config.yaml
balance_bias: false
max_grad_norm: 1.0
max_steps: 7322
Below are experts of layer 11 (counted from 0) of a mixture-of-experts language model. Rows are named router (the router's row for the expert), gate (a neuron's input weights, with its number), up (a neuron's input weights, with its number) and show model dimensions 0-63. Each number is 500 + 50 x the weight over its row's rms, rounded and kept within 0 to 999. Numbers have three digits each.
Before each expert's rows: "gets" lists some tokens that make up at least twice as much of what it gets as of all text. This comes from a sample of Wikipedia text that the model never trained on. Tokens count by the router's weight.

# expert 12
gets: ",", " that", " which", "),", " who", " to"
router:531445572484507412508472555463515492510486467573583485557559462540429444480487535521518485504536454511465413423549428539503476451506577486497607481559529533552413549418460515550483427624494557
gate0:530515571512498484585509490525550458534496606426558547493521524534541412397512622549545430485407567456435531502581520546451430481467488554488505523480532576487449545522450434507571537615446536
up0:432501465557483476447541540454548533466547498512415512511456489486462515476582459504420539501551447489550425475560430468524575522567466427487529510530424463538625457538540605538442502418575463
gate1:456454470446490483485498496473457407557430505552464484472477416496546390474400558525525543427476533526509454529447466596496462489473535533369529556549538523475515587436426467536436506566514374
up1:497519480441468554439423459561527572550477524473444434509487555538379455495438526631545521527581487542440449555571432527478473492496474574492565530419570575478494505454528589459478546564516519
gate2:453457485468534430529454505582547503502452520609502468479510555574550378527421537506552627495480510482524441524483556580433592510457415511456467547493527496468476563467455455542444490516616523
up2:614549482517507423522410411529432574577492577446516418519495533401421480554496485504529405481587481481522492485462519480588597486442512407573548486611446484436505500501446605403513517442508493
gate3:500482536505425466510558457466419480527384582462413520483546500424477490517494547451389529510444482469453532420498483459477527611518517480445463475602453555469443555527473571479566517533439564
up3:508484533435570557649545557456439416399553550445423491548470499544483485437534494532530404487463566451510481497497468460416393487514461533457463471475509532554454425577505435430521497605422549
gate4:473420543492415555512562456539471508473456467600525449569537411413440474529522486502487491494559520529461549454462473489479446361543521517484484543509583482532398544474527525457426415489465540
up4:608495466484481549503499521552528403510477527544401531552494480515557566505377530496468531478456463513490486432484346517499490526411402369506550449506544499507441460474455526481437549428467429

# expert 7
gets: ".", " (", ")", " ", "–", "\""
router:529466555521469402476469549454573552567513539516474529504552436551420404440438535492568528541518393473525486464512416560491468497535551425463581485540478501530414495477457620547543478517445538
gate0:538433562565415465549505495452415477544389566482483508506516541516486553441440559464499488460594525488544458510521415472526507521577459529517512484535524448473546555478514510503508457558481525
up0:415444536491403381552478540479465544590447530496505463548520562507456411524500593475468451508569533483504496508578502360475535422561438459563528468473506435506491491585589534530534443489499475
gate1:521475537509526444426545505446550530447555546502488573536505600505462581474423415407465498599489552488513476479530463565413418530530480566449489447449453512491446474555391448458538576526464563
up1:541454519532406486468466465489583482487505538513465494440523609535549577456447469514538547626512376480448416574467475587505501467517476535449546539521440503462442494505506546523528463427529534
gate2:583496541436544538370461542495503490533513474501501512431467521438498462417468546467555437563543441439578482574532461424549551532550525496431499530413593525508566422459542545546498462487542567
up2:466598445500460526439487541538523482469414501525483415464518571510488519442524491515481542542497645442492429535464513403501559480486517569581458490466446563497478597518455392476593518516487513
gate3:606551551439543547417532537465527417497578410411511540497480446485508496514552526465543571490453472472501476482461556589429564545481532458576538443525468564507316471449544527453517520521473508
up3:650585527516511544384559509486476489559531558453512539470464437499447545478574494451411549453484366511509484487538607560465504633510485512512519476501483548444347487455484503432498563500522545
gate4:517545558553498566490549502498521528495568435464513458513521475545506546481553540613543482524509528511413479492445509447473426390493493535594511456455633510496587541514397443467454427424472573
up4:515505535473492513562492483537493445453535485571475551583504471584507624491529449492434576508446528495434461486444401535497534494593514509551508507439372463471620505542575518448548532575531470

# expert 35
gets: " |", " ", ";", ")", ");", " —;"
router:514515548483548439481418552460525492572505517532604503578540499547440432448501605519505541551509397420499534477534437531501520453475495500493586568465535479537425528461483554556466449531500525
gate0:454592427543435433503556532468565567535487638423511544455575532440425482533574579484455418504488452490471487485546544513440556525432559454523459576446557481511412548501474463408538617462412479
up0:464417473545501478515506520503527503453492441474497431499522432431504562467469475542461486540571478489474501484454430457517508505574431572480426538564388479418514523539477454461569492608484557
gate1:547422513456523534404495517534470451484554575525598463496603625481479575491472585465516524512617534496463533530522539476448532503390461424490515508369532585529531416512499519518548485515462547
up1:506516535538473524500415535463491618469432479455474455518381394487604404431457459528530532460470402518547458513515462491511480497563520495530457463556477433353555505455590453515527598584494512
gate2:485452473452571409400511529434530510554481447525512515499501571506469472511495579523514527532565421447500501386464512500478439491471459498475588475450633573526476412468552562622422399469535482
up2:537462504433496459372468428494526540538468502519448539564428484550447451553465559485555504518576427515566502380519467530582437447496519519485532570462512505462476401435458563548464435474556431
gate3:502422552435454498517464507419568543503517507563501527523486410505524468528593454495525519503510484508412470547430474414576461483550593442469496447500508532436474473458531463449485437545474521
up3:556511567460486488537529490482486517440477608440526486546515602632552545505477546482439485502406537491473436421460568462443458546461440448538523453437530574472521538519540511492552603495466494
gate4:521546446548487519481543645517525514417528540436506473447504513421546534423477555531464450562530373474500507553382510492489474433420476528558539574500478545439418612460450538522505439490492579
up4:403531547551537531524502428467561471474412461548567489594513556577565540513576494517557531509490523432480515388500473487484463480483518420475497553473574522556559481446487460519462486549492572

# expert 31
gets: "\n", " \"", ")", " (", " re", " al"
router:540523539546485450456381537462575471524473552492555505550543503532418519394449516535556496502578431483524493506545430512457499509480499520500568538530479499453456561532463533577549523549481511
gate0:530543570579466464602534426494492422435580462484516481589521561528540539513475476485436510492463580515490371491603552492489510412527545461526484582462503512542442554465466477557404463504507583
up0:557489534546436494538434555555507517461626576359517438524491402566515507450503495541514389527487405509477470530520533477637501525416566494522503561478483496466433495557478487460560576490541423
gate1:501503500544473381438526609372460526515532508487457541534461453493524484439470512521451543504510454503557505498494480562490500473516497536566487493435493539487294551477543519460546511633501499
up1:519628558495504484575553558420495504457461577500512530555461429479466529457476527479451576429482485519546495527421485483475421421543466557593485606531582518456408535576465435368503529549500546
gate2:486518495477557494569422525529496545506443430599554476416561538475435494481486469449591442510462556499584501494534490501508451423578491515458495505486436529477483446422542530517466575585506577
up2:546490481520470509469555553465457527587603545502528548478533586471485416615509542432474561533505520495499535477529501522549513503534544492544508470409515553545579536497449490487520482535315498
gate3:529497514521557460535559524507385414419628464603580412589490524465493531424517637484556493497514553528483465505560475402585497460595547557482506463488577545568467521494557544511479513539556466
up3:473405511510475499598606474514513517375586552477493668537506540479542509515441431436476491459489452481492528465428503541447484500476482465457503535483411489454488495586463575506516522507549505
gate4:620516460494494432469501659382442529507543458477534543457568484474581528402536542541545418611487429495494498560425543498449566487530548543408550476489482453517498483485499587534486552489503498
up4:468511466483569549428487531460576554490572589353468538547524477464550475538472395487627552479528465483488501519605546490520540591402463466587480526482460493512467473463495489518469471514460509

# expert 29
gets: " the", " a", " of", " his", " its", " their"
router:516458541543517476476360592504475467557538549532614480577504450604508504463501535488489492536513416395499477476506423494476502519511538442455540494520489507503518500555498467550557463566508521
gate0:473472487468576487502462434504473401492498559464483545495497501502463502478535539477509485478496506594473516525492495442554448468491500548509465425499548538543524669509534458430514401545500510
up0:453498539599437440571550491514518622515415457567519488474502480526490408531487505507485487494503527490590503619472390464530492509447453454494489504533491571544493438503567520479523485538484451
gate1:523457524488529468568498482519483509473515358564479484523464460536476382502480570472538541458444505524384513557576640458506446473527586481506432503393453392501511544552462478548560447521509484
up1:519539437482491538441439531479491569473514499492511532501526374441515557401583540572596439536404508436630475497463545584470513492474396562592552577495525529520502464384478546505482561478558566
gate2:446517479551524491450534532500515451476560530587481519457516549478516541526511476472565538528508447485573576601434505616461510506577460452399585510620467488561481422507417526515407367489416537
up2:515471521493508512634463574513496563500498440454464517541527499528445461449475532545470425442422539526469415458555495462600526474441550549533407493409555506447548598478629509519488584406580466
gate3:485457524522510454639539484443549407520508489462484464484529464576467540515504573548434506442476470514464497426464502482533509401454570566439522482558582529435457603547494465447530480460474465
up3:446570493461502383435487435431522479455545466517537398496578477415579444426470446531601486540482579481440540504515504449388541515468456495487513472510501541448454543462445529563555583566490515
gate4:464473529490567594406447475586515450565509517617500475515444470533454480485417457502546400520473541541470521464420462552516537547467547425590431467507531529524586517478520491512479487473535369
up4:600560492451444514550497433517504453496432478470458504414487453531504532510372507492560526496595445545547501448500496447462584551420477491421501511472571470483465503474378530411479452438449482

# expert 13
gets: " |", " and", ",", ";", ":", " –"
router:597540522449545465447437596487516515531497551478588541499576455595431499393496526514483465559545409472529480484519471544455508493478485433479539453466476533477463534481458522548539475561483465
gate0:520462428449443440542426542548409467433494438602576535511532519434449439450418429526624444415533497476470498483473471519483448465526492555445471457485476473520567413544593511612535499539478412
up0:459443486600510553493456541487469530496466485587522476446479474521487533434469475470595430487520422497539577501551493552599572527511476447485487624602564492531518581470557520507396563540454449
gate1:452501511470446457467541544486457573514483533531491591548583430431499571532546523551453544494570435458481523587582553451528423506502546418450493542498530464495397491566529501514557472491385454
up1:526498440454517574362420578549542576551580588471497497604519495515454519577514515435538545510566527534495516455514429500418556651394497532569534420563538450504522466507500496561519483480484439
gate2:451534501549503479499561424461528447393396561468539522524511452542445501543532468531426420453453555495531580529535469566394397542518499488457555554541504487611507519538459534545524488542401446
up2:509456478494527492604550465626527553406537472469564455585493495500516501531534480535532544437509441580495489505547402629493476514418513465501531559503401469553450517442459435498538582505497483
gate3:483480489464513402488572504517506424469589532491549476518525550430491415518494530513373461469508509528412435499450549509434560507513520452490509475499517479498493487547519547498458450498452504
up3:430486524543396467506439492441555477445535433580570455529570564414488514457398464517421384500574541489409557566502508488426526489483548531455522588421484483516476507526513463540446503498531533
gate4:530456513467537551458480428554438453480494461503522478547515642505521522478503532506542511441491420516467488462543542477561526586465550482472473387598626565510443510425509565630475502514535474
up4:575472496479471477419461579553602480567458529488399536457449548445464508570580457458467510550413522493605499487546484511496582481509530497458463541496542418427467567444496487487558469549483506

# expert 36
gets: " of", " to", " in", " at", " from", " for"
router:503579573502566518454422571550514443512490575486637476543516505633444511473482547476491470549514418471540465483525437539464478524503477488549518427498498541523481537485508530482479457571467504
gate0:422431490453476463569541537481515469504454503439466457503553512521539421534475516509568507462499634503510488432515451492410522494473441424592513519539545480471500475506490557543495383431526533
up0:476520488549445479537583575571509519503471552461550459473516458484628544556535439468534602572515611529509538547478455487465544483487475518543473471438460543543504475582503494451556501480474492
gate1:513558527486559421562488481536471516567447507491569507529478493396396519558445494506510535512640544534428523445550557471551569520431497436512474547479477531416520447420406516499544414451491522
up1:485428469479595457561536501511434494488544518422596541510478450540448531542481538433483576497601507557495520442547564441532445424482465483436429454459555456483548579496487504491515399493534560
gate2:448548544517533547534520450544466522563453588504562534496506445573532580479525561483443447601478550425490448381396470525390453438506578493516539494551518544562641521442482498514544550492478440
up2:525442521528455473381500468507519483613396566421506649444513538583491517506538526496487552460477515446498460391453459640460486463540517456534541465515521438512534558547494439503514515505485485
gate3:487508478548540472453447570518463494523575508476523479517492567489471597552518449555579495591411487477491505553483523481414502495486458519464455424459543436538508471458579460570442578495502539
up3:509573487467606591440436486484444496621501528417503530485478516450437580496427528479440547484488507552449493553464525529481433635511594475550458438524604435484549463483575392554564587508453445
gate4:442525499541560548430526518506518511438494477503558540453493481612521602465565461487492476545414566530487481526486529578369472612472450514643477440475479514546466441487534506435511513436473415
up4:438554459487590558518449505494502516604438499507488524410496535576487387456620513462567617501495503452557501486526468530479512507502496435522497465600458547426436565448486448548424497441439497

# expert 4
gets: "\n", "D", "B", "S", " The", "F"
router:461487616503518500517415504471615444497459495495575527521472484540523411368485497547528459497476512419431408460518455549472458538440495463490577459497480587550464592522481502541522518620498504
gate0:452528467492489557476476478375560454494498492542507395480489595541492435520419552500470467527504500399474398455565486455463484483450539550535435443568539490485463549533518576653504468548527436
up0:439477502503509369526539630527500458507550423515537530443537426548489572549516457462435507580474421562596604512463489478584406454573558518529492580456559495524571482496501515434527592487473547
gate1:549583537473501526465441462628495481462459525530569516622562534531567500463508600413592482487508467464439527505519610548528469481420506450552486603506523572494469414493571513428398490511561447
up1:459545454494417469356385551483484483490645550466534481481499540491494574500475479535504565548563459490574480540551493528469563440576544511592499618498571485501535396541516450484448546453541480
gate2:501539523600576471537518553576474483493581544615590480449460498490519442453477519570462536463524536562530465512463580428499483582507528490529558448532463532440379449420500499514534507471533470
up2:546515500457557475529460547429496450543467422456488546573582506573550617535479481435546521548439511446555549466453490582554440477409509506542507431548498495528523479524524501484496512526434501
gate3:425587489407504483437501457569533463526560483517585434546536496485505425508547499565487485551480486438500499527539502571463458403589472489416522457549462517476445497534563502570404476515580409
up3:533423526691501482490360517500427467547469495489446503521448483578490634511527459562527569588571434504483500466536456442499526551483484567459395466557515501506569553495513573537509436385454482
gate4:413462529495472484504564566447519527450505480412423583518594517534535460479544457529474485578524552467565556357443501472436389474529451522528519529524495478527541514453480565500495594413546615
up4:513591412506607494500573538524555555491477547447436502459504501501523517520430427486605505470473409512526552574418524551460520479470513597389528548512397611483451551469480550514444580453500533

# expert 20
gets: " ", "\n", "0", ".", "1", "–"
router:537570563568540421446473518482524410544497539559539497525526508555442485514504557527497479545493503462474462443538478559467485445525498492549625517515564496583482528483445542475452467492476491
gate0:464532435406523470550493479534492488453507416578538474504542481514538576536502454479477432501490446457430564430415520503474522495524467557414493503527470469529500600528494584586483361447536395
up0:373383502442547504536454485491476535486504478607519503477474460495356470523431460425537420459465591548545513486480479506486454494524578510458461466453461503536524549543527503613479397536534443
gate1:465434473504513438525432492396548544479521430501501572529572351529458504501453445574512486527547454544484505447448487537573478492533529564445486436531485478553532493561530550563568480537556402
up1:519476432568527443566500456610560411420460493550510529549507498568467535507462422608499453458546582490483555468454503531414552516465409518476472465530476480442515558476498549465518515513561447
gate2:511537527383629454533462535465482429553479503511568526503519548438448528468525481421568510422435418517492509480446483546462492478533562511508496500474508473550456530454575484560512456495517452
up2:479517452480540501576461518534524497557543522463517444488515478497516410566492550497595517462539580502525464590480428437465550399489547544534643534486430481519619556404437534547479544546491547
gate3:468524541450633501505507532503491498443499505571527489501469556570429384455494502461532615522449524459579505501512471468601434499516453464494506509475525510453499560396552509529413626519523517
up3:531440481520465516491557468564468554518440524433524503528501519422555591425484491475448523461504606579448461519547446447464457492437567537509557570421372506502463451575454409516549474516485549
gate4:481571581563486588482497401465518554577452501474468495528485505468408433544511532430509430511448527419472432486571519536432603523538535469455475534445568518635533484529538542482442552533463533
up4:469572483494598578566504494439531485572533476417447523550559564553427498544493621462440501523489535467435549480488518550512525532526498525431506531483637587500526596576505550402481454512468525

# expert 16
gets: "1", "2", "3", "4", "0", "5"
router:494523560541482491461395615515501538553486555528564542506552519554502424435505589569526550591510476399518488552535462522486549477509466471507588574471515578578493552450403562532519517518437606
gate0:470476487524501531426490434474513555564520496498471624526399425525373437494464496499504557455498425549458466539585409454531463488499493335370476502525526538494501578532578465411515557495465453
up0:560544472374519503415399495502450476554479525520495524479417486474558531517394560433517573538442467473457458425478447526543589406514485482452438467561525399529445431515542460509476560441479457
gate1:564548491499512449466524460565578487433582490652589495541460588541555493465484485633535472552524435502454495451499535495508520502590463506490478455466512491461533541378494537453432409487570549
up1:540430414439520583437495478468448528514597517562534451560471481519532417510504431505556549494484458478407518589506538507537521551582480554512571465531438459454457464427557422520501522529481601
gate2:536461519536575572512582405535515420498440505539527553546476452546494555432468424493564576504498508528565480495451428467480527621510541527521523486506509529569550498408432486400555482528567573
up2:418479506543450550477473523521463512471581516487489560548423459525426477508494471519430578477453526514507438439502490595541467479558459401466559570437503504441412490460433557516554526555498539
gate3:463589508506502464505500480442530437458372554579585439490507535486481458539440595493573507488531568491396452486551429592471525555532478566404460563643528511506477463527477425486502518538464550
up3:551481523579534505632484431499556444453615428509456499541397502553481533568538414544397576459525533473529475487561528414504496479501470371520424538557469488500540457577385566527488597488457549
gate4:523484561413516606487562518474432466390554496583492458542485511492535580502465563516476526506384506604474439574526550560456531453507504519445649519545447456457443531493565541516459482503479538
up4:507605450650514511415494524477492534577455490474443513464456394472513536536554546491537514465456510543510604486524503495565513451567562506492483437544582527484591563579411526586494536543415447

# expert 14
gets: "\"", ")", "i", "a", "o", "ia"
router:535493535473459404420397643454525523537494596503525494485523502538496419463538544576554518533525454376519470531650531501459537481498582437492507529489488470489475551490461524545575456554455520
gate0:431561520591451523480543572450541484479554503537580590431482527528521426476491524547516553556497627508537431537444501496496495440447461502518560582545503593496492567499465592558486529512516497
up0:470510480536448540494515563416435583515456518565488545445553445510493457496552482534476437545465461463526543489420524506535497461543440463368474474582447330448562513461459466538513558472417512
gate1:436447467463417537484506409478441560446582626491468521511551467481444491549537395478499415582463532538544460536480576490388529472474568345403512510462506407565470513461493478513510526612413487
up1:434524463541486440481529530444560511539572512483540538489503404482531442543497622544455495508524560454421492500555471584485455457489488389455526451514526593595465609481556510425493497577475535
gate2:414490506464432446386531515461538548510451551485521552464481497486483464521449550507468538570489543436528470524621496491479482529550496441525486466434477616496538480523625525588580506484535480
up2:467464536469429508533586530391594499536431478512481419476470491543527420511468392573550520524444518480472544557555508516521476573496431483465632548464530589472467549461507553507450415537506505
gate3:462480450471497419447606452449495462523443602537496552469491479501526486511471631510479438543513423562456538462463562464506404590544555446432580481554502577432479608459497454548433475432550466
up3:545575493396459534456519430479513405519488431434436474454530403469486413552509463468498453495350488535473552468496566483566457468525504451378544490500501494515501533496671542553428455499508451
gate4:424461456389504473415477542488518505510445563428458515558508437457532479568482573426472497502522498438449537460555573471591461528484492399635550535463556551530389460434591517528403540468448384
up4:608518483479508508533480490589553569459545453472501570560450560517464553421540377539498539450558525546503516561396437507494557488428458477577491423630513494487423579479516470506473500521530537

# expert 0
gets: " in", " of", " on", " for", " by", " In"
router:552494612567443476583499527519522529505498575517647521558499455576485430462533539519542571525508448409539451508570416533500482438560466508492528534486472572531449491553445502482461516590436546
gate0:436463501540501472510482533526564482542484626531510585431448523517570484553619479488470527545529501463534418443442426462486564465462419552479469502415496540463495482507452545471452489453537521
up0:573434510448570462511486471562417556450495449456499395446550530484457601472483430423467520480504404554487528593630485441504470500498507517489540453560584428513483467512434473555476425555563467
gate1:488429478480523457560483395512469468431579587495428490416531502538553572541528470483537380507534503478510513519494491392559438442545489535583497446647479531487570551538504503489493563516560517
up1:459509488591439471519647519460507554533453517398507603486533431402590509482460591468463564433493506487545546486444519404539511544478504498557490520567480477404373567490516471514540516557472558
gate2:548627626464512574545479430503605467527447522556513442527499491513401488491462478495451555512495595486555536471515473381524454547407483525512510470578558576473428399446478480450479518514441406
up2:482494468525500448433505531483518473519472406457484572493533516418462472480417524510394564417451575474469580442544557463544468556488523467508573431496462538470410582512452490531495567525456512
gate3:449419547536501590589500504545372358488539503526585475554437567539494516439575577410493594554519552470586480535585436527563498457537515495523439494493454458556547507542589389501460569466480485
up3:464516507487477481488590547446473642471475457480484494487491428456492479572441393496540484550455536541573552531485517531352405497429466514481490491429509511397461527362451597472491470444478533
gate4:467519450498469528505475496522448456429528448546619467499516442494554416578558580534510489551491572530463429493524614430543488589541541626475402465412541561487532500446516485510495573460561511
up4:457504525422479591512450468485562430498377544504491539434515528466509540491359481498420452527533464513508549556533415495497436573502484509506473516614488466408470541596546537525569446609558514

# expert 5
gets: ".", "==", " |", "\n", "===", "|"
router:429486538519518439525436511495562507546483564567490466511584472529521468483531540553539499550518494500519475454624423520470509433537616517453586545523465545601453513512396538619484471583465511
gate0:464555468501527554476556558542553484579481426502511557469538503550532503550501579501520536546458564462531457434606402564473515493524503524497591615459567516564470624472421503549443485608544524
up0:445511472479440478434560533550463524508482494461455580586460478586526550578447505453496491476486591511506468460472524537566616547529437505508575496481504480508548607512457531445491517647502515
gate1:465535520450447415496485464451540469558441499543449499568449510518542456445458484444503484578614509420599496518454508476372476634492572503456535572480465417520507506557526408596476478488486459
up1:534471501466502518504573463495440524570467523563492540525518482504466514590537448473403509420461560510498602495521547567574455605524464517494434490442427521566459432555547476472618546638391432
gate2:492423537521536439514484498498523550509546521531512447506521456469579463465437529502473426501438533522454565513567458563439528450489596518590418483484502532586374586461542449512476488576382495
up2:547558527471447464365495603506437535529478508531547444479547583545457465454612469552611510620513457433513424574506451460474539481538488510457472549522525466483517498502561557555512491457522482
gate3:526481541591507526419441461479610534498564564530458524571537512525424496575416465517492401449552504524521470459541460441421560559515581542432416451463537503517589430529545565551487422530491507
up3:561454518421640488516465474498414485611444530512512535546575476480388493478475411456556508466557523419483553565483588476457457518463502475487487487449642555564536388492549467516522493542511494
gate4:516463553528525548442509459468620491497472577553475484544456466473498433547567502597415431428543553559549436523506477364542511498498500539454501532491589561499551509589582462512453450540493454
up4:548561426458477402496540514548476559470511434485539509491497486433567513518451543382606545530525439474453494533489562540480539566574482492557545508433425441484426511455487546473675495446471587

# expert 46
gets: " ", "1", "2", "4", "3", "5"
router:558523535520522460432389599391533465603493530511526523488552527578470448461494509517469537599519408451494518422517513556496476459483500475554575482506553506494468489492397544463513429499446515
gate0:498532552545475460447436487534480439543572551468535440511523512416489488529452586510532457499553465491453450438501554417416554453476502529503520517452558567527434507435551570619458428484539552
up0:490504469572483537615546500457576547465429426460514607515522485572509489542428447507481500467448549450528507434516442529532349497497503454463508435555515476508535548533537489480404542505519498
gate1:575430435505513528519545490475523546487536573514484555451518518564507521496435477493468525557504538547534506480488534536483586516580578459535474522506466574450482411575468456474635465477481345
up1:442371569584545494525592458470469451487480489622527481543362490490514483487500400560438445517557488615438497498511539528560486510446429470528527595471477514493485543430535516516361442552584532
gate2:547534526523458466533463512491499589567618564479447447478509490561373529457528507509508519469487469454542471470475526534466432448595631535546440546489445489437441506510486477582516533449414507
up2:529523561534425506495496534532508459482487594497509485454498453520509456472475448448471449528516438459502499489374529480543508481534554582462503505438582463426531530454397494472550450461497580
gate3:500583518559654452432511497484542447578488470489454445485499511513478487524590542447527593504541481423545497521525534512440492493503446515464488405504592470518391528408484443483501481465503463
up3:454490550502584487538553499543505449454523455480517479611498475558494416582525518548508500525535511552470486460620446428427577567503480474580391558481480572521604511541508533521430469555579615
gate4:564558460455612492432469517385500450463657450496499447461547526496489478515419447476520445588509585518464511464504494502467518459487552529484552555460499527580514491415536598478466580511562525
up4:493475486517515501570444498537439459426450459456517581462464486428515457456492494498516492548457528438487458598436546507517588453539510475465602457528547514587539511445543493590477510507527495

# expert 27
gets: "0", "1", " ", "2", "5", "9"
router:531525559549484491472417536498539498479485557480548525499556501585512494374473505546547494560485508435447459478529495577487517520461492433548610573468457516453469549524421558574546506515445533
gate0:527640476549486450450447455551534414518509454520522436470452540535523510533415424467492486588468518392566459524486562575478588502607499469481472476475538457429512392472465566410515473448481573
up0:492512495562447424455506552582506529482459538544481497485535463576471510498468519561591510624558560538562523509474527422450438543530524600495526528492492518451466466552449545529520494438469483
gate1:586497511557525529507439437491551593521404422508570465498491514465399509520405471559560493439490546460447452492513465512567473464504542433469618512553504520477510457481442487506423511576525487
up1:449417560520490554534462415512559575469463513470467521506493398510465520596438465508500482510430538519410515462565444531598598512493591406542530547521435527491524472484481550441526542539518438
gate2:514483491617498338524526520494542461486477543577506573496585405533506524561447434480543399534542430513413588504487485556398504589503479580387449473573463474534453420521493581542511547456460576
up2:399524505593510369459498431489524557468551521535523532544462432514539505549469420425509499517509551449468473454452456560517531544528490521563443494538503539422473463509492552478566452503468525
gate3:498536466508556486554479469593474459441533534542564397528508589496406454440419403516560466506425504467426453467534492573467465367443528456541553458474543582549478476496513430419416518531514446
up3:428474526572464426475432538522468489542550525504492495511381490467571510575662552593406540446512468494573424517524508491537511475508513588416472535468536431534493563460597459525574430480507523
gate4:431481494492510486635506488501469487494450532539541483471573559546467535529588421579543500487487537508484514557461491583518380440429493420514498500510524549525527507510535426532491509482488542
up4:490591433481509515488535510533471546498500417578520484568516423571522501585477541605537520515467488501476442514485464482509408452517496512483474525489533485465608469450550519569421466471600419

# expert 25
gets: "-", "|", ":", " (", "–", "/"
router:497451602517459433495489552526528440532545603571487521553583486591429516440518577537507492523456481546532438466524472490491487477488561454470517521469483514575452569515465558545498507570472523
gate0:527469500483493526546481518532535445529501545528551460423518503472478494538486516500541423562452509560607494578503485464515468452489492508518514384502584491511462540465510478546530544506534488
up0:505466471480506410612494488532519463418528479525512502546510420477476502483530453527633441491455524466448500488564514616460483444517577517538494474463436425576531489566548513635492471494532409
gate1:490394538572524504547497480468409548408560529518476498498552492502513533500494531417397524590485449565540551587532431352530407495578546518417503420530488458533557497583456572557482476602529526
up1:515471456487432445414516514408585492574463479489534604442473539468501499579460493458523545514518498488599525490597438433475534500462596516507475595493512383524533418506496476606488501566465510
gate2:459571440558517514422490506438599550578489532485452599388510425605393523506489543459457521474515432528517496520384506485458519449450539531421494425621511445512558464542492565560469507488490452
up2:524487466484528481474542555534476358539462497442489543483465540494477407577557482418480555542403535462513511485517536527456541520563607480575481497438504452576488590499522454393512475559369567
gate3:407419528458544433471478486478564451468602546465506552451555440499440462466522574554593399457465546520477523548446447448474444515520598453448555519541440511566548568527446455521484529607398572
up3:480423487427542453502503484437493553474584536456525470469582460421376466512517564517607417444458548517434549528468449492516426501517589476468524476536493511584495551544474453535420497621404592
gate4:470477514416523502486454572462548550517506539500496441518508556524517538452500480416520489544520472524460464561455497610516597558512502502501531559516455449451496555547497544421486536468505594
up4:523469528462474550561563516359550548504503508487470496427547586489476478546576424543527527574544469513543509508492431546485465472544485482372535569549408495527483470563437519470470569511503678

# expert 24
gets: ".", "\n", " \"", "==", "'", "|"
router:506505552503530461559430549532483516497494519520574550591572436545505519403442517551536517497409512450443486431499437609471473433409491455553614469500498529507456580509471527525499483535495499
gate0:561479472492438524528528580531489432496476472600401520485493508613456547542472529484476421465495570513484479429454563497476489568561453495421478410480536546525559498540491606505508440542580463
up0:508589513496602464463397615545436528500537449451439508484492502543489461412607557540464580515553538527564442537421473471486612530486496462449545460512525515463503459444402461459535436433481501
gate1:552387482515475532604454454548520390482500538506500497497531380508537499430528511567597466425474453501432534497492434522505485439492526531523513542550497476595452466512457531465483548535492528
up1:521429534398520492607366489560571481452475509533551460461568359483502483437420540501477478505504457557468487475492483550539487557485538538550568486501501544516385487405442534456508524503451534
gate2:478524575481462564560548540480601490532558512524488528489471470421503462469515561429397459495473473485504483470404554531428387500490576497525510504526459475493488358474546478470451602581426431
up2:554509550544513474604574495523541502448521440555470484522421411583500505451483539544455532485428559503421441475499526504522487497576469480461558505501418475470532486493467550434501498470562497
gate3:546596525419529561434463489616459473517504538536464485511522523505446457465489545427472458474534560445541462444538523462514551492517650539454497488502502613518532479536522621484478583582487587
up3:578502524507547523562565522563408497527477515482581441542514429560495514434465481447476488469505475495562468505557479520439517500455483515505607548487623571522587460547415503481379584528548485
gate4:501543491601567533458493457531527444584499538611432498546457474442455570404514461430537506513465501510486608456484456568512541546484554562566501501524436461595496474519464507521495528511573514
up4:485418468522474506528454510448602568521486466478552590469557449507599486573500568448517521522541491554484467546529521481427422462517557462548585540511470487482475497551482555528534591497415559